{
  "hidden_size": 256,
  "d_shared_expert": 0,
  "normalize_top_k": false,
  "balance_bias": false,
  "lr_router": 0.00197,
  "norm": "rmsnorm",
  "learning_rate": 0.00193,
  "beta1": 0.95,
  "batch_tokens": 131072,
  "max_seq_len": 1024
}
Below are experts of layer 7 (counted from 0) of a mixture-of-experts language model. Rows are named router (the router's row for the expert) and show model dimensions 0-255. Each number is 128 + 24 x the weight over its row's rms, rounded and kept within 0 to 255. Numbers have three digits each.
After each expert's rows: a language model's description of what the expert responds to. This comes from a sample of Wikipedia text that the model never trained on.

# expert 27
router:079167120161139139142102089147111085135118150124150102146117148139140122124128168096158153101162136085171116115113166135108107133095177133094121139135146102131133072132117134085101128122093148091165124134125142140117146193124104131139088112085084124124142131117083101129156105139139124116129133142170123129131108091130090116121077100089151137131114128125149132155147070129180117127134111117116153132149118094125138144130112161140107086133166147116094165089164117132149116118132134095153101135080116137180109108089151095106094107119125180145135133148147115121147074165106171129110096117145120142153071151129135120107110121128094138111121138147109150102152158121098109111150135118155104094156151105074157154129147147108101130109101132131157132159126131160107101128133124
Single letters or short pieces inside proper names, mostly place names, such as Jungfrau, Westphalia, Connecticut, often f or F.

# expert 1
router:099139192142123114123137124136134123153110100131112154096085144108123150138136131141133118145158125130150122106131152110156168124135101113143108129156127132128138169108152144190095133135091166131136116120151123131115132138072150073114198149157095130101152143138094113118154135122128131125157159116129125123130159122110110111144100128141159129154082174123079105092130135140109164182113143134162095101182126128115124147163163138147131154140118165144153101140092113116142123144102092115155107120136149143121161182146143150138081155074125155195106124128110118098123129166101169177153129120140129163157098124102163127123121134115165106113148146090138138069147151099143145118113150083168118121163136098106141179129146112146133144150109143130146123142134135170111131107128149
Hyphens and dashes opening bulleted list lines or joining compound names, as in "- Venue:", Raleigh-class, Gazette-Times.

# expert 16
router:120113141109126099106121165141129158157081125114123144177157137134149117122128111122092126117143129140125135125120178146129093121153157159113093147151128093131102119127138091098108096141179100121147130133145128158136124106119148157130189150119129140105153157137100149160125130104149140107139134133103141129165132129137115101136124191109118131152128105098106169168127159133131158149093141113151158139117137126136121113106134102121130159172162091125101084133181168130130163095151139104097130125150122196139120127121114120116146119112161109165133154137215114171146108150074143130140138067100183114118156139143135166129139119120121112147172162140144137127126152132157129116127135148154137169143151127138093126198146166137159117114124090101144105073142113107119123157112156
Space tokens before numbers in infobox fields and tables, and table divider rows, such as "Titles: 2", "|---|---|", "Personal information".

# expert 19
router:134167080099107189161165113154158105131127115103103129130124149139134138128127126141138083124148127139080122184094148158106140075104088162140091094160165157126115117143139126070062113114106102140112112133140082156115143110152117141130101079120141084094108114106162110131075117156100131118090108123131116113147100107141137141149119121097122089140140152176122139114141184096096114118134117135110151131148118130106112111124173119146148152101152110110118147160159138125142149135136119152093170116173130153131157119149141158119157106078104109107143120138105130095120146157121139124180122071141137133109121125084142142114105113122144086157114139132090124150120108137144160112116178108121104144130159161145141144126128125106156127109103123104107096120087140130089129098090113
Prepositions following a noun or verb in prose, such as of, in, by, from, during, since, until, as in "office in Los Angeles".

# expert 8
router:132106161171164101145162118106158131161100139142121130122074137121117155152140079142140131102134125084125133157113123109141134119155172140121065149105108135123152175164153190096153139118114139169131140102116166139155127093117118127113139101112111128095114127122128072100093154088109089148130125094118111111123111140149129121132154113128108145131137105098127145102143144151072129176145168139143105103128125134124137172126163156139150122094143143135147125136110135093135121144154162101084069125109103122137122160111122126130197184088159094129111129133169099125150131098103116100107136137158147137132124144127160130146172115131150150122110119161163108114128122117138097125097115107125180128123126148147115118064119117127137102123113169147102162084124134109149123182087119
First capital letter or piece of a proper name, title or code, often in tables and lists after a pipe or the, such as USA, Czech, R.

# expert 26
router:151171158162135123131149122135126133088123121120122139114133137081150151119179166147141176168119116147112128107163167094118114131154152125151138146152149122089123133155145155153109115124101088150134149126126173108118143090150088105050177140127147144162160113182062128127136163129132131128107112092085098096145096099140143137181110126128112157105102130092110139159144107162111114110133104120119177152137112150123100148113143116066122136170139134108147092159162171104104137097142127135117148112151085124096161128125139129118127132111130139129101104129150105155113139121080141127115118070124129133136132131114143109152107112081162145129089106181108127091117160141135115117097098148082124117119137121153134089126122148144141122131109137155168136128152134148137142153076127
Periods, commas and equals signs in citations and references, plus year pieces and numbering marks, such as pp., No., ISBN, 19.

# expert 24
router:102117164155093151103098134135120090107096108151133111167132114132115149100131133138136110138120151138096138141135147134144149123129130117176135148079122136138130167078160156126111119144103126160078091151074115104144120135121155063115142089111146143160179092156066156115103159158118130094136127096151114141108123121140158123176164170094096115118112133095130148141114164144106123070143147141124155113136138148138092131118184110137102173112123086144133156116109131134099160132134094109091120159132100139139087108168152131130085134093094147130117138132104145170151143167104124070157157138125165139133113122143134169150142094095129112132117086115170138167142104121113104078118156107147105117143117143096143124112133133147127135131137114145105137101145161153154118132114154
Colons after infobox or list field names such as Fleet size:, plus semicolons, including, like and table pipes.

# expert 3
router:154109152194130107132157119118152130168119144132119130128089145139106147144126096135137130101126132088109134162134103108126127112184162147122090158113109169118136189178151165113142158134099142153160175124113161157166129088109107121086154116097107120120121125143118073138094154116125098138122113117111107127108125120155132128135138112144107160140123103071130151105118150170076097170140148137114117107143112139131149157158163133119135126109160121148130147128094143110138105136136174109098077137092096135144137155136119125139206195080147111115104117141153098137152112110135100101128134118156140111122121131111162139138158121145166159148121133149147127089104130102109115127110133091110184148115112151152127096063118125122141111110131140134106140103122141132167113156078116
Numbers in sports and statistics table cells and commas in lists of names, plus institution words such as Institute, Museum, Royal.

# expert 5
router:096110152112153098147115140159146156158122136141109153094118117150122104148181138155128125166169161125154140150117186101109139182130100101105126128148121175173167123138125142124141133154098150137190124131147117122108111141114112152119134124145169136165146133135127132145107135096153148151153137128124095137140124109157139126060163100118155125115145157102126154171138109117119112109113136125109150171112155147147124149078124161176084145143161114126152079156154113133118136166117101134137109151120128170141099165138131129159121099171185075106154117089126130125152146109140098119131118153121150118127137140125130153158183129129142130128151141156158132166130117140093149164110144159087191164117132165149092121112140154134094113116101092145151132138109097097120146120104173
Plural noun endings and plural people nouns, plus relative pronouns heading clauses, such as people, players, households, who, that, which.

# expert 6
router:113100100104108163095169142138105111102080108099120123150163124142109106127147127119167112134112093160156146118162103101133150158101124145136131142169150147088170063106124098091127131085113092078127124177118157152124112078136171146104121139177134141128101152096160141111128132169157139108164097116134122132131128178151137133162120149144123095156170164130113084140140093150119084148098157155135123114081163136122176096148094118105149111123138148095132131135108143137153120102146154104139116116127153098164125115148105152143107134117106127122154104182133147116130135116139112134113121137147097091090159119118108111119093153137106091117093144119133159147116146114096153108097113141129146119155070126129149115123111112123116177131161134108132143183151090116106137133130090
Determiners and possessives in biographies, such as his, her, a, the, after as, was or for, like his fifth album.

# expert 30
router:146114072140174139134118136109103103098159133150108154161104153132089118114145156130127112096137113124088186126141120113122094147135120122095170111119133102168144151131137126112167106114121147142136172120109146132095102137160102135124083147132130124150133173122152127128115095123144168094145107123122104122078089104128090144128126104117101106133180156166141098095140159160082133189111131149115158125128108112099117092141074164110118094146141120100164137109097128141152086118117135143143132108116130147112153129098083095115120096153118128116111129136119093102135097129122120124150110154084113134155163090132132063090076133113124140149136093076124158156110099148138122111091145119090117162093124115132122092156097128144099134107143116161146124142096106157119135104184130
Word pieces inside titles of songs, films, books and shows, such as Love, You, Life, The Vampire Diaries, Deep Space Nine.

# expert 10
router:160129166159144103179078121099113161108098117127162147130138129144084132140089108116124129165132122152133133104126103111139162124140157120108133100123144132165110080127165139151119110141154118134117101118150134129135119105156131122111189154109100164152132069137186140090162131154137137122154142138122109123123152117105123136107149163133145141099090147120094117125130131108099185111138121148118126106104127119100113152138179091149083160130137115118115109110190118138129116148096140086175127168154096097110090129121137110104080132130139132155093177110077106118100137114103107166132123144146109131125149127126128169109165097109083097141120160122169095143134130110170105163112125111150104096154154163094099156128137144127113118123128128144126152158122138153171118115132061
Pipe separators in wiki tables of results, elections and records, as in "| Event | Record", "| Party | Candidate | Votes".

# expert 17
router:147121111125135152153102180132166151125162107134137104089114162109144121120145114128103153104124149116151107163097110123160161124154078112125136129145110135121115129131148129122134149148097136124166149101112135104098125113094107124126091108106122095128096131119121149120190129112148118156110147151126104194107114117167185112074101171126159172156145084162169129132129125097138069152134139143168126149144134151116172093094143105137117116139115087090121136124173125156105138117152136147116113093142094074147098087138146141123164118097112114131134114091132105122116099132126133160142159163107089128121119140147133134156164170142142153110107112086075100116130107137145139107117089146158105096132131165129099132164164124113130112105172084156099161098123109124150135123115102
Capital-letter abbreviations in stats table headers and cells, such as GP, PCT, GAA, and player positions DF, MF, FW.

# expert 28
router:121118109084083087104120136112175110097132119088156133174108100097111133114147146146146127119121092135128106102148101141123114142128098170143099137161140109115123119123144141154076145116147103143132133140110099116181145116128097127144153111121148169117128120123129133176094112126131125093087142113074142133149128135083152134123169086174090125110086101127116154152150171116180078123139189174129107081099089106143091131135107149079162147156139151112119124144128119140140093111151141106132141144132134119105120162112154141143131173109136098105085129129165114161151112144122132120142103145150126107134135113132132094126102135154162172133114098140078135142117119102114150126084092086156115145100149105178138109121172115149172121135129174119131133128153127130138136161168121
Initial capitals of French, Italian, Spanish or Slavic names after a first name or "de", such as V-agnozzi, V-endeuvre, P-avin, G-utiérrez.

# expert 20
router:141143119139135145128125150149147146113139133124117117155108128151138137104084108144075101163148142148134166105107164120150156148076135116134154106100126109157145089128082153103150105114132130090091091147094090173136100116156131135154101128117145104144172175134135148158098118122101122109121172122113109108142136156150147136135121150113099099096152171110145149148141130132134070136123130127156106150140156103140111115149090120137144124148120075158118168113135165142131142152099162121161161093146173114124161114151116151175142140123141120108174138137106164115117147104136086102115134119073131136075103111140147157130114112128115145175137145112098093131110105089150108173128129126099155077085155159131117158134135127152143134146103105091125116141106111054087116125162109
Past tense and participle verbs in narrative text, often after was, had or he, such as suffered, began, released, took.

# expert 25
router:151134151103140108152164096120079086101140145140150151086162170138155134142125132131109132129097104153123122124138124179125126151128135130155130141092114167116143130127147132093107133128099154120091140122156134109118097077164153126116131122145120101099113088121145157098123152123128092126095178148147128102147165142109128119110108109114106148142129088121155115100114152155186189113140140100125145131160110124099105135133119114070146100140104147159148120119116091146133129118086152100165097113104096109122135063120127100176117102156155102104116141150155124114128114137144129113107147125164101147167151149166139118120111168151109103139091115133153124120137171154095137156119136153170149197104099143143146197172078144115146128137174152110138131102118118116125152149118154
Word-initial lowercase or capital b, st, gr pieces beginning a content word, such as b-enefit, b-alanced, B-asketball, St-rike; also Arabic bytes.

# expert 31
router:108159118142146146099168191122166149162104138092113119100135129102118119170128101112135107151146145106111163152164142109136153127168150139141093101157161106134125115139103129124152107125134111164124149102145141143141131139082117103136142103126084139159115113145130120107111118117167107139138104115117105167137121120161099121112143126169096147141140083108141108133117130086100085177115106149092085139134126106165126102151140117091109143136163126109139104107149120146133122112160120149098147129190126114107137142126148139111166152149088170124144111177153119142147145129099128124149144077177135098116152137120089117150123077110178129154145121153105134142095123115173122051156134175114146149154130103142132087163126168169115132148127133144148151172106116162126161135091112
Punctuation, initials and years in species lists citing author and year, such as "J. Jacquet", "Jansen, 1994", "(…, 1897)".

# expert 4
router:061145145166114113126142143145159158138124113121103137152144084154144118132122127152165101094100137169135157110121166138127162119146118166086133111120134177093088112158116112100111109138147125094161134142160120138121153108097101112165167120168110179111140133140115136164117174099093152144107095118172126136106152126097139135103120124105115097142181110117116101142144134105158135097129125127103109123124143182144108129137092105139118120078133120131096091184130144137180115156135091159135133134148142119136106163098134116120149150125110102078163087102154103106148134128122160108146155132114124104125123142104182131124144131124110097103130082138097138148119131125106123102136165119110078118176129098069090072128119154133110126151138156098137165144146125120127127097096129
Copula and punctuation in opening definitional sentences of articles, such as "is", "was", "that", closing ")" after birth years, or "It"/"He".

# expert 7
router:151069105128077124105116132112114128116118156136126139137114131107126106080116151110129154166100141123121101102114157151099128097121095129132150164124122130120123143107153119136140112147148148127133139140128116068086149142167116156150081142148136097128100186113125124143171104167144146095119126170117116119144110175131099139137131142146111114081143126161127123107152118137137167109138106099140114155116142173154142121088133139137131126089106136149128176146081167172114134133112155138126141137149177131120158113121136119131183135151108128154127110132074152107135126108196143138122122181120137141144097081146114135104134162162084136168166131140158107136149129160121131176184109114077105109078105137142107159099091096100120122130127135138160130092123148115142133151187130
Middle or final pieces of common Latinate words after a prefix piece, such as resp-ect, eff-ect, ambass-ador, part, particip, gradu.

# expert 15
router:160148130104118129151107118118122139131134142142162101111141122138106131159102104102106147169133159128119081131125103143128083101111104151122107152123144096135129138108162112155156126118140153147133089084104128075102132172124122132135099111113160095092139099130136164133119145140107115155114123167115152090143135155083125135110090147139157104077111167139155150144087134151195120114134115058119109114115119121130103111143157127131158078124097120143163149139123084124098145125146091145104120099121142145115112170112087099103156136174139101118135146084100139184107168121133092105077153150089173159146121085147081154099107099140141138092144144135149136111129137150135111103152105150126103107072143113113142120116148145100136125116099110124083135122120145163135087125111136
Opening stems of Latinate words, such as prom, comp, val, requ, num, as in promotes, prominent, commutes, uniquely.

# expert 12
router:141108172176139120141169086107148121180103140149132145124084138149090154165131081140123127109112117092100143146121117090141140110155160144115086153124107139113152172155151186137145144115103136164121162120111163146159124120098111130121141104104108115108119118133122067123121151105135104151138122100106111116121111125150139115125127113128135147126110090106156125096131131162072123160162140130112081092132132126162129172170161149151154123096122138125147132141090138090153128138159161118099074132096113126130147161121131152142185184075143116152088131135155089124149119094100083098141141139168138139129137129116163128148159120113164162134107143154127104088110128127141107123107146117133183142107132146134145132076121123118125114130120138148103154112133151095177114175096107
First pieces of capitalized names and words, such as Am, Ch, Rob, Daniel, Stadium, Park, in lists and tables.

# expert 21
router:132165081123119128135102127117090140125132145132116122095139097124146141096113121114143155111144147139098092142140093113140129130152142091115108133111088118135094175116095152124128135112141166133134092106138135106156110169083104145102142156115088110131085134126151140079096105109123114126122136139169158138111142129126135143178145139102153141116127108111149169151105134132186050112149138097152131151132118100158119129085161134171096133146128134166114129135119092159091127126091145171141123140131172150078114094134143147165159146142125151129131113140144149172115132141129146132100149144117144122150131155158098175138122154149116125117163121135129129148121175127135166135224150173156115119156140106102144123119176156150144079135162142155117070130106146148149133137113110
First letters or pieces of words after colons or section markers, especially taxonomy box values such as Order: Ranunculales, and References.

# expert 14
router:134094168160144118150139098132135131171103139142110146120081132157122165155126086155148138109157131115122137137121123102132129124175173141132090154113087137131161154169153175119139137140105122174143177103123175163164137097102130130114148089104102122094105119135144105104114144100116088145100127111115133115121117128142136126122134121142130151123121087092122136108132143158067117185169175152146108096127123122136144181166162125127139117112144142137125135112112122089123114136149157094096071148093100120149149158134152124132188176071170102112098122175183087129159109125116103103138152120143126129113139130114170147132169124111154155137130129152149125096121131115099093124113128100124167160119129145145152128085129136120116114120109163143102141101128130126157123144076133
Mixed pieces inside personal names, table numbers and coordinates, plus some conjunctions, such as Dan, Stev, and, digits in table cells.